{
  "normalize_top_k": true,
  "tie_word_embeddings": "early",
  "batch_tokens": 65536
}
Below are experts of layer 9 (counted from 0) of a mixture-of-experts language model. Rows are named router (the router's row for the expert), gate (a neuron's input weights, with its number), up (a neuron's input weights, with its number) and show model dimensions 224-335. Each number is 128 + 32 x the weight over its row's rms, rounded and kept within 0 to 255. Numbers have three digits each.
After each expert's rows: "mostly gets" lists some tokens that are sent to it at least half of the time. This comes from a sample of Wikipedia text that the model never trained on.

# expert 1
router:138082088149161128085123097145133130116123168098155085115149145143190143102094045108149164155168171142145106147128145145136126111135158179116110187129141184115124147144170123161108158150159170170090086128101152119118181184110111085161114093102069174064208052189113113114163095140097106155154128129231135151118149126130118120128099155152
gate0:108189140146117157144068168092124163116108158132081109144093129083085149061052141094189122164134113170082127142133150091148111155171117122097109176148141121142183162132131127083163113169106125145124090160150121137127102059084108136087091117171114110129095073155087081170113141126189131128134147081157119189134118100100096120201151094116
up0:159070191148171145147146110134141116090145129133162118148135148157137186139091112160139132156140137112111112116135157123161165200141125118134178149145121203095114164195095125124149122069065137149123142128117130199131100146180087151089103155126147121180110117141117152143145127127135210115093124179122109096113186144149076133151141135154
gate1:135065177133143142073146167130149086145167163087165134107081074132124117139137121116188146127132098109112138064093111099109095098146049086148149104162129122111168134101168135091139107092090116120096103134131063156160142144098177156069099083112143147115166183128160147071073139086156101105154113201129101134091105050094112105132187156067
up1:125084121116111160130105078189173088104103117150154161110097113102077160172141104153206138112178140142110107158100145119129126087098155110120137124087111168094182191135141120090169131120112085128101116163129062135144116173134153116125095078162097142098167170152138177101072106111132100154085127166138134102153112083128172085114135114094
gate2:121160083128137104165129090152100143106115172168166143158175163130108105125185110119098167129167113146081136121128099158098144051153141118129207087180157101128152139148101121186158096202076136146163122102180173184139097156084076109127101169127087104092134112127136076167182117092067107105095122131115109150098134111099149138148107125108
up2:134127143137130147138064076044116105108064167119103110155152109108184100129146122112138120112169135081098088132127110107160132081138152132114099114142112098163153143059116135117095111159090103139155135142149090067157087105078071108156115141104213108099134097179127093132138127136088137129156184080152170163191148108153134137130130122127
gate3:176145149162100074109145129132100161162115165112176110116099145117168129086168105127119137122090143173133146112129128174112109093144120157104081151071166141110163100090160067055067084079159114103117080124137123122155147131134140102170118166159122092107079150114091129213114131188083111127165111107148074128146098129063112090098096062129
up3:108141154157115123062143111136108140161126135135173166073108140063128114091110095144117116115119136153097131132095137151123134141141120149101152106063115192090159131099114089105084140093084120119163160157150118153131096152124147131158110212166114087063114106110151107251146098115102160125149099070136115180172094118080153123165134109156
mostly gets: " School", " University", " National", "==", " de", "-B"

# expert 2
router:136143150169102116093089118139110158071092172174180136208155135162148164088160148134092144121142115059161148096042093151116117088080088129132121047057124122130159160168115121119111134124096126134101098133144122144141130162125128159116147111063104098129134142190165108174041076121181161120124105116077114146143113139167163166176122075092
gate0:150107139080078071117112146082152115104163158110093070129080105091110066115117157127140131099173118192149180104149116171236048100118150106083174165136109129134162059173095116104128178130119134119128122173097152151157143069114128115129132088111160169193138149167099118193121134126133105185115141120132136133149107167103108167104073102128
up0:153167145162183080157196092148086134132146112153114106150113095144096162140155185150129105149114112092068119160136078100125121141141143144126118156101139166129086072162108110156163169067126135121181124125112120121106163125129070170102112104111104149134112123167114155148131135201138178070119167117114114127121097091128123129136065102176
gate1:068183138063136177132133156153073129123118130167056133140108117063121034136063120154091084172141125113139188123097088095141188121147118134118134104096185144107049150092155155088145141193118097110098129179138119100169127131136099088130135073173153125145168157151135167105101090129153107085114081098056181121097106158094170138152145118106
up1:185071120092126152200133086206119197121102131154085145146113080093114145109084149138153117156117124114138175073116119048171166127142079136117145098110148112148156122115147124090175196174083148132116160100168064113198092105154120117098068130138172081120125132116114162138085103145173128110162130099062160103131070132134159097126123102130
gate2:148010185101142113083129154072105122142174130097144156115122161136133127147110148169099160069127176121131115102159120149058148093117159173142174130097173093101131204117106086147144106136146124117142156102155061157222160046181143083132144087118215154118175147129139101113183106173154176125153176096107130148097158168098117159157160143132
up2:120133123161128102155137081133156165118075143123127097137124154127153133102145181133132155150097143124119132110087167097173136151120147093088127147135111104148115076088134184151114160154147137158156119128091136158104150255089181157122170143166096111098105126106126134087103139063160148116111060138140122140101095134163151159127061145135
gate3:075112079109150099104102161090071165082144144085126134117152121184069151117155127155098115173134121086152151154116151158128136129152133051094160181121156119146112157112099127165157183144113103136156118133153128084109149105148112094101129135142131142142137126095115106108162211076111130151110121129105109094140151115149100119143115096085
up3:144153161170132104149196084145126108137129122133073185091092118087157131134083128092131116117113151109147089116099114119184100176114102136126127106104175072155169176134188136117111102117102166077123136094069120174149171124105181091104227121137082071084125131175100150144128172140193126195143139184135149083093116167131095079115160121144
mostly gets: " h", " t", " kg", " km", " m", " r"

# expert 15
router:117112143105184116110105123112083162101120179175113116146123180162175108106095131090176114134125099138082141124083100128067109086169127121099096112178114193121141103134136161136136124164110166107157135116114089170209161091134186175143100072164049140168148062131153147153226118201095105152059148127074134161066170110141074127175150136151
gate0:130118118134108139117173133105100116115138110100150120139139155121125154158101103081118120142089150072086148135146148180125092073123124127115105102127111144164168073086088107105109125147120101171153120141117133140116106088197177106156174113162112112081149137111095146102069204185106061137176163134157117141120173105107132186150087190123
up0:149169066113120155095140178102068124156148103096159114139147126151127124150126085157102131145074147055124147145121134130133118084156109127091091198144169103166212099128103115176140091132086093143168114172105110197139155103172163072177184123148127132093115133148125136110144147120133123110219152129158131166106143130131115115070108144127
gate1:175151170153217186117145097103102098099163109096094117164112165150072133172124151053129081167115126129141142137187113100089147151113125135133105126099114143060111176112163160133062131119097185092152174126063086114156114131170098092117141156098081175205085137160106157069157130144104092120147159110167159190086144152058163110120139179118
up1:126070165084070113184144111179090174079140180109170137118100108073144074128120147182092090064113121163102135131128107116107139172122106046161115153171097148129156117145108092157145128159094134136158169138128142143197123146158126158155082155169103173129143150140096135157102177092155113142188087121133135163210128030146087147131121172178
gate2:179167154110071122144077046160140130161101149088123114066128146189161135160162115152146107134127112159135154152145117110098111100142121099180123093155136087096149126117167123153172127153092125114160084105180065138093184125116099146106128111130085137159205134153179141125177076139131040100145168109126107143132137117132170145081128107110
up2:113169080137085132125175113121153198110143157116137131106096161183156121114191163095118172177109100143083128154125151138185171105137176148190116117166093140119169107116157133084122126090163114130110123077169110128115129134170148101053103082156160169112225090166114180097135129106172096092154129057129165126068128091120158139160138146106
gate3:148112109108136189143188159163123184154136143136121167112077118148171101103128178091131104117134136139141136128203101082126141118092105150119112044124119148203160123171107129125154138156101101182139165128187076091122132141136129166092160099162129118089128117118102200111129073144168106145134074106123075114059144135171113165141149155090
up3:159119132133118136104176156116185199166167096109106121119161139126101125108129122182154210099148108149150097123092117149072133153106138138141130125146098160135089128114177156124164137149143130050132125146129123178082163066125139126179143107079116115079050167119106141143128130088101139166088177177133146092117138103110165109125186125123
mostly gets: " University", ".S", " States", " town", " women", " city"

# expert 11
router:094187181192099118112119134158109155164116105151057122128137070127142111128110146109134144109116087117136134127132163123222170138108116119152129157083126141139103122102129171103156189162173146140124133178105048097135139161105123142160150143100095174120098110106159157147136100150070091101122127133111165141164153146090165169088111114118
gate0:150064109118134180212161165105124105152087079110125128131122098167126116118123131092120117158086064083096143061183137109155137130134177087157087160126096115167135147146099199095127112100148092108131089090128154126090119154160149171192155187156106080094147041130132158162138140195119140108114155093130071147119118176160110111138183109158
up0:139089123076077122129145135117144087134169088144100193135132133125105115164142139160066092173096123076124092138139094133153152105141101110119119131114077179081072161124152090112136192129093138116194146138099108102092176102114139119132140092108133127132138202094206137112121133133144107154190114091158093160128103125155142097094102099153
gate1:051103130097130126110128147153132117132193129152145197132138099145175205102194126115092157143123116055064119139161150139143130106126104136112122169129083137114103134082148148112162154174078136168148115115129145127133158083068172120179056175091146156188134139152128179154092147137072147166133121138089127114143140156118156101088079118139
up1:146141112157176104119087075176087117161195133161103093094174173136147161167208086178065136124118136140123080105119158124076063122165087067112160195143102120154061134059081147104141123170142147119148123127123108165133129181092176116093079152088159124120150118162148111207102169122130116092112080113122095123185151167111140163150084139142
gate2:103152135142097139054190195141125076102068087166163166083138095173105120071054172077146104187136148175082117125145076203120127156099163163072160097103136166163153154155088166128142148140092110101148091181085162048157159135194041129112128115108144089168149113110160155123142143180133114123114123179118159122092062208069146169136147133123
up2:123117164135103135097147177170114111142151130139106126095115088136146110125095099111170124115127162148108120151076117163118104131146149082128110140073144125125118115178114126109093127094124160081150144120091131127185163138105113077143109159148154081095143145109204102122184101065084149115159055128108109126087126159107055126120123096130
gate3:132099147131112133145132111137162116141114137132152105147114106108151103127100136134125114138133066147128106113113108163165134149137064100160114070142157042107073129125139151066115122120160150179107102088065133099148099098073143166200132112093111120092136172175138117094125164187085077141146158133152153190184174145201096132076170132185
up3:132161131129133113167151106128137103184082128141168106071120148111113131163137114169111072107164173078154151154081107113157146066131117125155133206166146111096118133120127101171153104151110090133050181122112175102117166082120127133138125183060134141091129067112109174193159100119153130153127115150104145120136141156135146175071180164093
mostly gets: " He", " she", " he", "z", " Martin", " Frank"

# expert 23
router:148146196116097097102081123082209148135104127137099120133172138193164177138155098180135150118139109116116125079151168165106137138133119126149119125150131120148127103146117063105147121204097158021083075101121094105096143127128198127082164114140127113144165108125149109138127108140123156076120117108157111110113133173117087063171099091085
gate0:117121114093138154126133129150186105101148161153157122190094164118142131112060132118168172152085128148152127128146161153113089139156089097106067126122063167085126130166159161121047117063120160133123109207138109143160148124145142091155131133133153146128124143152160082106128130085118145112052119169169133120121113105112122140136152115155
up0:106167141083191213169043141148142149065128047158140152144114122069100113131119114114138108163107129216142127114131189127085169122134173130145154110141156183079128092177119123140124179146158145208112130128061125166094149181116059171152080149168152149168070142122143157159095155154133104132123139105104150197166126130131095105121143148054
gate1:111139150082157092089151226093110160184119083175139098111095150128156122132143110127131165091165161129071120121141134126141137091152085142105134097106158144161152127091096104115121106086169135142091101104090105108126155101153053125059116175194164119142142139140104084100136121140152096108159108122194116114159110085068108138177107139163
up1:111090055120171054120172107099137191177156077188122099199168209120124097158158170067147121158148110074165131144090101144075137097170123117144122128101127191078179095077145170151110134125115110116156101096085161164087110088109109134124105176159145119151135081165082133147164132177128100138145159091132150108130158128156113149066163145113
gate2:112123138136174136149071150058150175146174155129172124195091090152124140169136110080127141091147108153088120134174117150082128113101124132124109124120177080128128211129172143131135156107096119084087154089192128120153158138114124135098146083107095086163081153174115158131163219126143108099118128156194015082110130060141129108127157178158
up2:139164083139140104182093101151166154142144100136151135154128125090102184095098141100102188151181110142101117162133137195113141072102164110105144100153118121113156128119126122072096114145164080169093152159157111101051047132064147157160136109105149127097185045127116134133139135094118165129075104106164104071095115132124097149127101138127
gate3:166111112072090109133149115180110149075176166076105165117093176129129101082116097137148092068160125141136067089139152124136134131097066121105178099149145172146094151100160116123111142042172098137100170176122106150145099114081116104135095126140132144120085044182112102143057110133104120124136074144167100133123149126091152122185116151189
up3:133174115142106134087116119126094181149104184161099085146153100152136116085072107101221114118116162098135163164169106102135139210128065095131164187157128175142115115118155075144194121108126134161102132102084073105106115137181098119140143081134098104111104129111157131143143088140092093112122111128184191196120105130091138130144085137136
mostly gets: " p", " c", " l", " g", " sh", " j"

# expert 19
router:103137147143084109155083110060082099170081123122098175077090155122117138162145174085154141139149147124087105168070155155042058151100135134126191120133152114164046083108204176078137062139136102102119126110119081121147133143093129148073113140091144134112107127152115142131149144117151047145120129078126120120164106077161151102138086137153
gate0:111097098135119139138147122162180147102120134157114101148101128189168177087098134118135192117141122230119137148128144174123145111141121133153160139099050116102161147119156116158163132117103130125112050093204151154092159127142146147151133123130155105187069113148100087118127145135113090170127130175079144102098045115161166119132141095126
up0:115131101111134144120135138148125145144113074129155126175163107087109102132129166164056133128123119061117115053150140099076141131113118092154114141135181120096078111099100166175091137151155138141145197198043124151133125068144125114124166078180166165053159159091132136146134100112098175119091084105113130143068127179113125138092134170144
gate1:117074114113086114101161161165090120163179092147154105135139163134165126140158102066110140084163147163128142127196076166089113151149138110185068171130127144149105112158109163113166152095151104105140136194114104130165137108121111096151172102089170137120125109153127129160171125137095076127112151184075156113135115082132101133186115095152
up1:158113182094134102132124148128099128134095145093169138092145173144165124168122137156174087152162089119159137164046131183178112124159092096127129175086091122091137079154094194118163195135133127148128163119105107109123107134071155142164073128149125076187170163124150095131052168182122142108076098128037122143193089107149150133083179112104
gate2:142210091075120122071127137167118109101091139124129137195116115144117120097134192101146169149184137068110180169103091066106156109138089121104144165126118154092095127127126086111172073105126050133154097053143131166140174094120097101143146111225109111127129134156131134142073162104137153150047126075153095148126086193077141175163168111180
up2:135143120090095066123132177138184188156106143126113193172144139110137128110088130152138165181101125109110132134105169153098172087189127134086138107162123115069124178115083056111190095132125080164173098172160057102057159143128124130150113125162116098128153110149128143094106115122133089167020165051141092071067104161090111128134157144129
gate3:152153159075137127096119127138127099161180080115116202107146143134194119049165178112149156098120180116199141151138118121117073184122160130130128108148100151184139126132131111059128126126122084108163121170110124137138148107150177160121144120152169071130138127193179093127077128095186157130162182102169121119158074128121148106161120168127
up3:141170092140130101117065117113144122139094116120171166125122123138169123161135146150162121108130170125118133142077124172102098194114153137177194096048169144129144150102179044123119150061156162119150106198163172120137150117127177156104098103116176151099141059177176098108134121105163124097098136132124144173126124175135143122090060116179
mostly gets: "%", " %", " Votes", " MPC", " million", "19"

# expert 31
router:092107189179078071189121104093107097085091150111110161092180120113103178154147083164066121073159128176158122141154092117161128162166148088119157110122091107163120114162129105147172186119130095173101104145112088104101198134135167126110129077125144111172063079087120125165105062163103102105206131126123107199138131157172120140134094101107
gate0:141091145107168101090088163105171111156169168122100147101125092153071116137128184156093189128116156110151199097171078126121139123162122166121115126160126108108111144150146176145132094086141123101107081123076186138192174158153136137111163134088185150175118110168109113068119106085153136139175102180153136137069119121146122073118120139125
up0:121115148117124163105109122127176145120143097161166094193135070163048121199164095160138088070145120146060118095111100191191150143202184161142132107137096102095132156129160123138155116163127181138131152146132136132130145167136139153138159114116138141112120126093091136162165143098106132110158189158105107110131106095093157135105154119147
gate1:108119060111113120140203171157123089133128159101132157133164127131163123116169112103133128080143125143105151132165195174130154181140149077160060077111115123134070058073148179156106151112070132176179181092152131132083129141163172118118126086171129119124171100131155142098092095114159123083139093154096110073126130130166162089098136158131
up1:141140092132122162140148103140141108110115134173139128111100151149185149110081091163081160180154057120144145139111128064141115166119131127158093120122115204124159129093118122114125125105129137141154144082114150127108123139157090163126149159132157128136092127080098117088200087190092100146159104107111090137103110153117165120156113111146
gate2:171138118181115129165080137156127148147183123082139105187096133157085207149194111079112166122085120132114098135102128126087074202167059129188132191151150080073153159156106149127110100148124162047092215096065116121094158145140126075165094153104158050109115139096120134160078162108164151164099074108146066123112126164086127152109152093109
up2:090166145128117125046185119115120080118114106132129115134157140101149121099073108162170102111143106119139164104125103075193118053141119119098155083117113184136124170102132108127131171115160123152168115139152131172177110108102155192079145107152065138153108110160147138129211135164062156080178168126115179113143112094121102130111131146127
gate3:127132160127169097166138119072117188126131122177107151105113129102070158143114183211178128113037114159083117111195143132125201192140161108169154124160088104115184056077145142153137143157107193072158150091131150107128112157118175139109141108195137156172100163141064109115153160061122089125129091138171107105104084140109073163098168086102
up3:101136168076111166115143149133079121183141212134163046099172041113150074167157154152140117142107111102140177090160101181125072127158129133137144104121166116172189159130119095143062150143118171158125109182170148108147115140108168144116132108136103105133126130158136159085102108119100138114149107139124129111117142118114161142108155148189
mostly gets: " November", " December", " July", " April", " February", " January"

# expert 4
router:078102088129179101199150137104078125145125096118072059108138113158110127097116137148121167123128093194099177133125102163155168149137121104162174153132127116089128088127133133105099158118148114099110100165091141091118171114164094100198168115171102059096098096069146103124094089157154120148147108093115115104133115131128162157183141154106
gate0:136092115081066090104150190135114192137131170082115071063107104220164167097101177059169122153119128139110138100145129095177099152122052146135097113085106095152127119092096139122107117139084131134154130138098114172059110156099155092115088106149116140160107167097163087109174110157091158152131153080129072106120107121163100108141120107105
up0:097092087105109084114130140119140141141125153098101037112138128150158169104072115100096141167133084111111128145088147066104151163114031126199136137109127136132160094110163142132116108147131145142136169113157108130105131128098134081132136090129103138171112160077188126122151112110141138184162107102163078056155162122102108115136061110111
gate1:045123158099090162114112149172136148135143096059158146126117053131105120092115092131110126117144136156175118165132127103160112109117075117158076160160159110109113127123053106157159151106155138144169128162162139130147164206140072168123146116144109132117105127071134066134189168132129130140126199117148115163121011153079100150139100129122
up1:132117109112166117126072160112130170137125209136113102085139152145132134139142103104169142088144078161150129070133138119184157129076104189135049107202149104127078090079158088109111115144105098124142138118127138090127132174194109174157119107144115127109111212072096199136067175173127154133071180118166133107109106117170088098134122111116
gate2:161085134112168112160154152155091146128164163109149172084119097066177146068124095121199155102134123183170146128165176144124104145112065157081127086115096119121000102127105103082128199178096131089137113152125107134128105152122105134215081179119113138122148092138132114122132128087176123114104161111091122146154109114156078094184096129059
up2:062136120107070120137120136110097130125154071091156118133088128124108100154132058116154130170089066208123160149161200100087172125080189104235141129111113114197096063133124121168140135140185093155113097110106145107137157149145134108150108114104098169134114154151119109089169135170152202106115174100116088125138150210060117163193157089093
gate3:153106111089163133105096047120150115059190092109147162154198136129163183192167071128119099185125100105152136151100171114145136136172122109112165153111139053067180128120119141096143136177100098106070083121143124105102125112141151140112104182134137112112135117167147161137167174103159172123097061104103170213143134113177087159158112132195
up3:112110153184127100137157106146095177099066125107176101126120114205113131181130119137109159149105140133175155139121082076161150072147155096161154114108146148137080120111138136134122113050143058136156183173108159131083161159102127117076143190089189132144135108102146157107107142126098085105104125133214080096119106140093163041108076101116
mostly gets: " William", "\".", "=", " Chris", " Steve", " Robert"

# expert 8
router:150081096109215119102144116073133142102203132125118174105162151061166155099156145147086050058118128127147140132148104183084098104141096144116179118052094096133155124164211113163170122105130142131193115125134130166111083133124094170160104130140127150189170167089151101149169074154097097153122200148128106156090151150105213088110149156102
gate0:105221188120148068134136124121041099072102155124110163102116194162146065071116134188128055112134069107153087101186160115149168141134096188122136192158083123155144147130175148193171118111135192154180085164143148210177128155112149163154134172065112186198181095151119155117114113142121138141119175088209163163098245156094141157121143173080
up0:099047073154146147126072128101212142148174155159103178145132077119160179162155166092133165146096149146148109164063084118121093158121131073111114097120228133097097102147104072121103160144121093130086156122121131073068103058108087095126135107178090056085094117104149139171133156134151123072150049125064130106130048127157118031138115119166
gate1:111115143084133144113067171161177122096084153141088118091100115149134068130139149142161158148115147107125123160099093140085171089072118126156169083134172145079119104235113155101070173118115132077111136078131124128134126132099093166166087086167106158136186108091190114144159132102111073147092136105145117131125096103152158114155068177158
up1:173157130080118175126060156129152126059120183180135124073086087150117111068140169185052190144151169113083099142147167120123131142088117117096160056137188185152099123160086159068111121096145113097122130134162124153137127091161111151143111102138106189159178168119157095124087115151170170152148127125144150140148092146127196145161094123178
gate2:147108148118123110127124123100115167118171102087178092125077155084186117161181119144114128068110150126095133173122072145134092154098141106106112063104167124102148083145123166087102163176060112151142120138147138101127167123139057137137147111142134139141108164147147079172086134164089171071114172158105096114166144101147128114160116112086
up2:099115161112106108135107115168086103134112151096125156142148126112152197105097147088106140181171087068088108056111112129204113153116156155136199119159065164130148131072112074108164100131175131155177131116149124137149052136109197115131124154123119083130128135133133197072139101101194057140161101129126188115085153126175132164151156141140
gate3:122127124095188163148167182096137113194187115156140132131126111149106033208182156170120087039119115138154143156164085135104100140058108107137182106146153147124160199104121202131175134158165123051109096146125110170158140116115126146173103159072119134133166089095087133162097123110116095152107181111153113136158129121139087124153091161130
up3:103129139154064108134156123056145100175130135114130095120101109190149158123120152143054143179107163150171146138108106182125100129084165067138110156150153124087117064086116121116081103164155151150147141137122131141150135136113191114087151068126144152060149192151208173067173115127177132080146089177065134181125128144175167102091182102174
mostly gets: " season", " career", " work", " Award", " title", " series"

# expert 24
router:060101137113138143155113121106168168131078139162153127143059144103114175125158141092172130120155098125147128120107112088127151159105129120142133104115097141147153128125128148115127255157129169150115124189124148115139149103075192156160165129169086131107109119094169140108151098117171143092111173068097151163149154101130159151133126129076
gate0:039057119124109099162157123114105133177125158125124133143137085168100161103099158112158134105116150142115157165050126158145078106096092123106115119179157141122147083087073094139182174129142084149155150073096107140157082110147125138098147118123106107091137161126068152104088105131119124098118142084150187108168131120182086113147122175086
up0:127090182170147066083132130106135083134133138163105110041103072086156139089153081127155178136103148173127125138110093096137128230100108145087134082116170166140136073184138125078134134172099154102091147100134118151034137069099132086123129114122138095131094126135166115126137094206120117111211087144154126188130117114137110112190189124116
gate1:112154146173060170117125101082161090143180150121108127100094099133100122173128120123136078107130175164195164094157139106135048126145146112094152154106143096152095167145151135123154100108174123076113199141169110186111138140164117149129171136137134154155145143102126116133120199102139139108159170162091079117147149094128152092080104085115
up1:138148132164029158136120093139115076163187137168115109113066109121105080165127119110166075163126145160158176118168121070102068094109118112125166158104156165123086147149107121128139105117153134138089139123186140179117104131138137120116153141140126134157172123102146130102147167103175160073207147155113041132107134130153087089075080115115
gate2:125057147074122180146175159077075045136171076139145102114104180137143119109145184118160074091140126109163122127126212146117101109149133139173103140157093121121158069106152091088066110079110182169112076157131111142083111128104126097160120103130122112112132054116139139118136084154170101125185114114137159159073159144121103157160167104069
up2:127111160186126126124080103167103136121144149124145112127144122121123145061153141087144147191124113133138136121106127155146124119103105072066123137138125154095137145120049131143142104074192098095135094128183175114174142064160107186124082155167158193143153093065087120148117039121182132107081076103107200186172099080100066120129129151088
gate3:140141093125154140140147123110092169126147127138131203136105154145182148150104085130170094106154140111144123090151091157090143101158050073139088120171147167131153177112127202141118093121125092185156133131169103137137082121142085111081131129128141153131146206069100113185144166151107103088081126072130177139153152100200203125132164159131
up3:144110152091077178131135144173096097165129086087165127133148060121123102093151116146123166145123148055137085150149129088174065068142135152119136126105141103155070125086142084150141094077125103138071118085110137121095201167135148107106145154154176073114091079113114107085109119148170188137158142142077078118124130134166115130091085113123
mostly gets: " RCA", " Elvis", " Socorro", " You", " Oak", "ō"

# expert 3
router:127107072134157164219102122206063041146168159129080106154173155123113141143100162165127169161111120178140148067123132142160147171065121118161110183101147113076108086159059123112090142113150139091118115129094146113140093158125147146175133086121158102148093140066139109167108178119124104114126092063125132079210109142127118156115168131103
gate0:163163138169135137139137105105088111061175110107184135121091203154161117140122098124124109156134187103134167178081126142079144138200155152134141141159106135129152134113166161130196110092112166115159119154099129144143168180108129155138114110184105094112109112086146163117089101053124148147127126101134107137126125140108095065130067072064
up0:186169137175154168087094116166136123067158132155164132141121178211115152140157137133091119148138151070126133148071116111128134113203163112111130114148095087129178122139141197111157133097130117146172124126107104118138171161149141124134128123170090087118110144070134134130100098102138079102191158125159144144160132132117119090134124080054
gate1:085082168094158137133104173170090121124158143177097121091152067098136144128121185128119153065114126039116156122173156108163076113108184118196089101124130145156163091113097190111144148072098075106133119151133083080061154133132045169169051162112197132105188118144104130117149150143103065146131193130133138162103097100141175124169113130179
up1:182077158133187134155088143135140127088102086153092105152197091119135176134156133150106128119115155141117156105154144167143086131140127096180106154137159125081138096110130168086143148104093095171123176124107120089108178152136066159186086161147183142097128119148132141066163191156116078116162205155160142170138136121165161148180131111166
gate2:174155192115155062124147160159105103092114110162137137203154101133112128043148139138162179163197163118094100075135180180109136244154150072126113172151147159180145180156122168121105154105164108068122113116193126132109142122100154157109086176158163088142127068175184075109113158133132128139162166067130135128144157136155108128130124113085
up2:126135158108183131126118181161201078200159150176110127139133096102116143078174112126114193131200190108117128128191123171118175222136116066145129166136086126127111097149171172152090125085119190129135134175131149121153105107148134197131096135163125118125134110136193124110163180151143090155118133081149127115169195192131181132103134102085
gate3:131093170069142116116123130201092133126153128144106173146149139195092101118137161092090198158155152137105186176143153173113193118139065118202140151101102129086178144084128053154208136160072103199089073115155186091112121153109146102125143088095097114121116110175193112129133114147094164067105187160098135119126043076043120138099155115140
up3:111138116059121089144138110140092082158171124135131142177093140143130202098144136079090183174150162190123179198105120146158200126133112111179127189145122134066153162101112091180128107156086105144096085102134139096150160166096079122122138141152122131144107080177155151126097053113100145110137147134137126137157057117080115171106096133123
mostly gets: " —;", " –;", "°N", " &", " Chris", " Steve"

# expert 21
router:115125180096116093167118166133153133134079139132157192095148165098148125122144123097127086118182149131104143170146119162153120097142145089117137149137139142171103149148130124183110096100113107060140134157139090099115151102113166134139159105119136142123020087111139156137127101152100140101154112157086201159078078160100162093142124140193
gate0:108104105132071155130143088153114194171142125113188092135155137139161167110181109163116102112185147170131101161095144119086143240095120085067164104086150100166086228081128155073113126139111163100094092165112133148091156144095129116135096141106140176181101121129150100097135097114082149170110100154091128100179114145157153156084105182167
up0:165151131141116063141123137102129105108140164152101165156114081134091095130137135100158164145118098114182141071132130105197121057091126143169170106189127154131139051149146109168168144099147115168178153102119145136132046091156127173110142122144109124093113107143135141179148096135116114082132183089179119164106162135118184135163183043095
gate1:150158183130106126153172114092072104116129129149116130090145108161097118165171153119134168151129060130162190124102089123122148088156180113129157114107168136181118142150122131114115056164123106115158140124099083094144139066120086118155066121124094107112135157115104124120136113137155173147117102094119119119141117091174175144124122122141
up1:154165155094136131139172163119140131074114102185137096130107129167117167091178145162116173095141130098135195141132116092153151152140146212124171153084154106162171146095121165118070153133125143129143143151143067132106102173136120155137093153176101152115187141121156158093108140050144109109070147084140159104113081096169141123104099128121
gate2:079152098116158123155133128131216157073161159109106159085140135107077144130138209104165140145175101073090124153171157108128132099128142145132161121122093105124182147116145092103067078142113152099097112163108113077142163127146171164074192114203124117169142157133113168095136131175173116130130060154174121127124152121169102094150124137153
up2:140146059139129103156136103118149183122125147091124094082088100155132066116135154105160170102148129121084198162193170146166132093129133118151096130114122130142143093153132103087112137135162113121131130167114089124136142141091117184110111139136104130131168111201092181116175107149153106160145107091168074139188123148133127114220108100138
gate3:083124121165182177100117105088123168124120165124099102082125118162163178164136121074159139111116105179095116146091083135130079138133171150134163124149135105125139116146141132166150068090127143127145074126112147087098157165108146147159160163101141124146191143116120096139176158109152079097181039109128094168140146133108168192185132129189
up3:141119106120078085160195113147151082143174133139159190122108157096060121116153167165098153131093074144131115111145176112147186104131128084164106133100152153154103141142139157103159130152092121160115164101134103168119126094173075098074184092164097152072074149085101159113100079128111140115103178162111155115160142136159114142075171135103
mostly gets: " However", " ✓", " July", " September", "95", "92"

# expert 22
router:113143091113149172144185108094134092094123139093126097100139137176102139093102083150063173100144087201125121080120080094172139176162113134075116122119118118116164149149093100130109104100125125170080098125095083170093152148151127137112136114172175089132140135144120112110067168141183154082167071115137118079121161125099107120033102138075
gate0:119119052138182157157179161203156172155121133086147123145134176129132084157152132161130132113133135132088108151107133088098094153213091111095165138165146180099165136120182157142160117127114198101194128171095091130082154064083119172151157124106099115094029125127122045129139104120143169069069150155181092088092088050083114128134118105103
up0:065122112093167096099077122085175140117114150156118120085117113111117118147124093117146106153118119168133107080199134126165137066070139112153126107192172092162210119105126099091122106100145116177079153096164104099148077145162150128134140165108177149171151172102123137139101146115093126129153126176088121142159121184123108147134145158162
gate1:143131112149171157174163163186142090094134130117132159139191157121165103126144122145193084089135065127122098217094119146126137173098137084110118102138115155106190210173135124119138128112115162176139127093116121102135126088237095081149138117115110179108158131145127117097100154125176124071148158101110131160099161110109122187177127151162
up1:127097141129087114131121056084125154137130102085114134105068122128103132137110149131098131141143148141147127119177174118140121054164120134111121169108141104166122100129060159152112169122162070128119140154092148159181164199044163167141152113132110031126147125138148098140194146151133148116087076173113127127157115134162169064077196113098
gate2:079129154126165136083084120104177106139095175129100130141098054174130164112105073134154090132159122125090088082129153087056143201125113107176139066075125087117114196159168116129113098149126059167067084116080205141150101101122075189152188077148140158136101155145178117142163117183198084111094126190153132170067092050144135115048142157171
up2:163179119111117149131151153173127122102114118124117113101134121136140056104144142142161156152062094171160124093169113138181085082126166137124062141134168165176107086123145172194112138150109190126168132159151068068109113201121150077095051103056109123144143151131174111083108132080036142132100089103122164129175163092127155097141135130112
gate3:169105128088165140139135131117101132125127187120120088091144121083124153135110145098112206208050170039057123105114102108182104160105099152080131089101115120146135161070153118110141140168109123156168143079104111130105140119198115136107105093092087140052126117087112115070120120136130114107125064075201127143111188132075176177130115169102
up3:115170071135131135095147088138114134115183111106169130150150157099106135122132116103140158092095153156102146103111127127154163178054139121085177060159080136133130170135132092161170179093117102200151126105145114075107181107146130156127124043110105113125158125107100149087152083150118165105130075133135172094127148171132125160150113177133
mostly gets: "′", "°N", "″N", " –;", "=", " —;"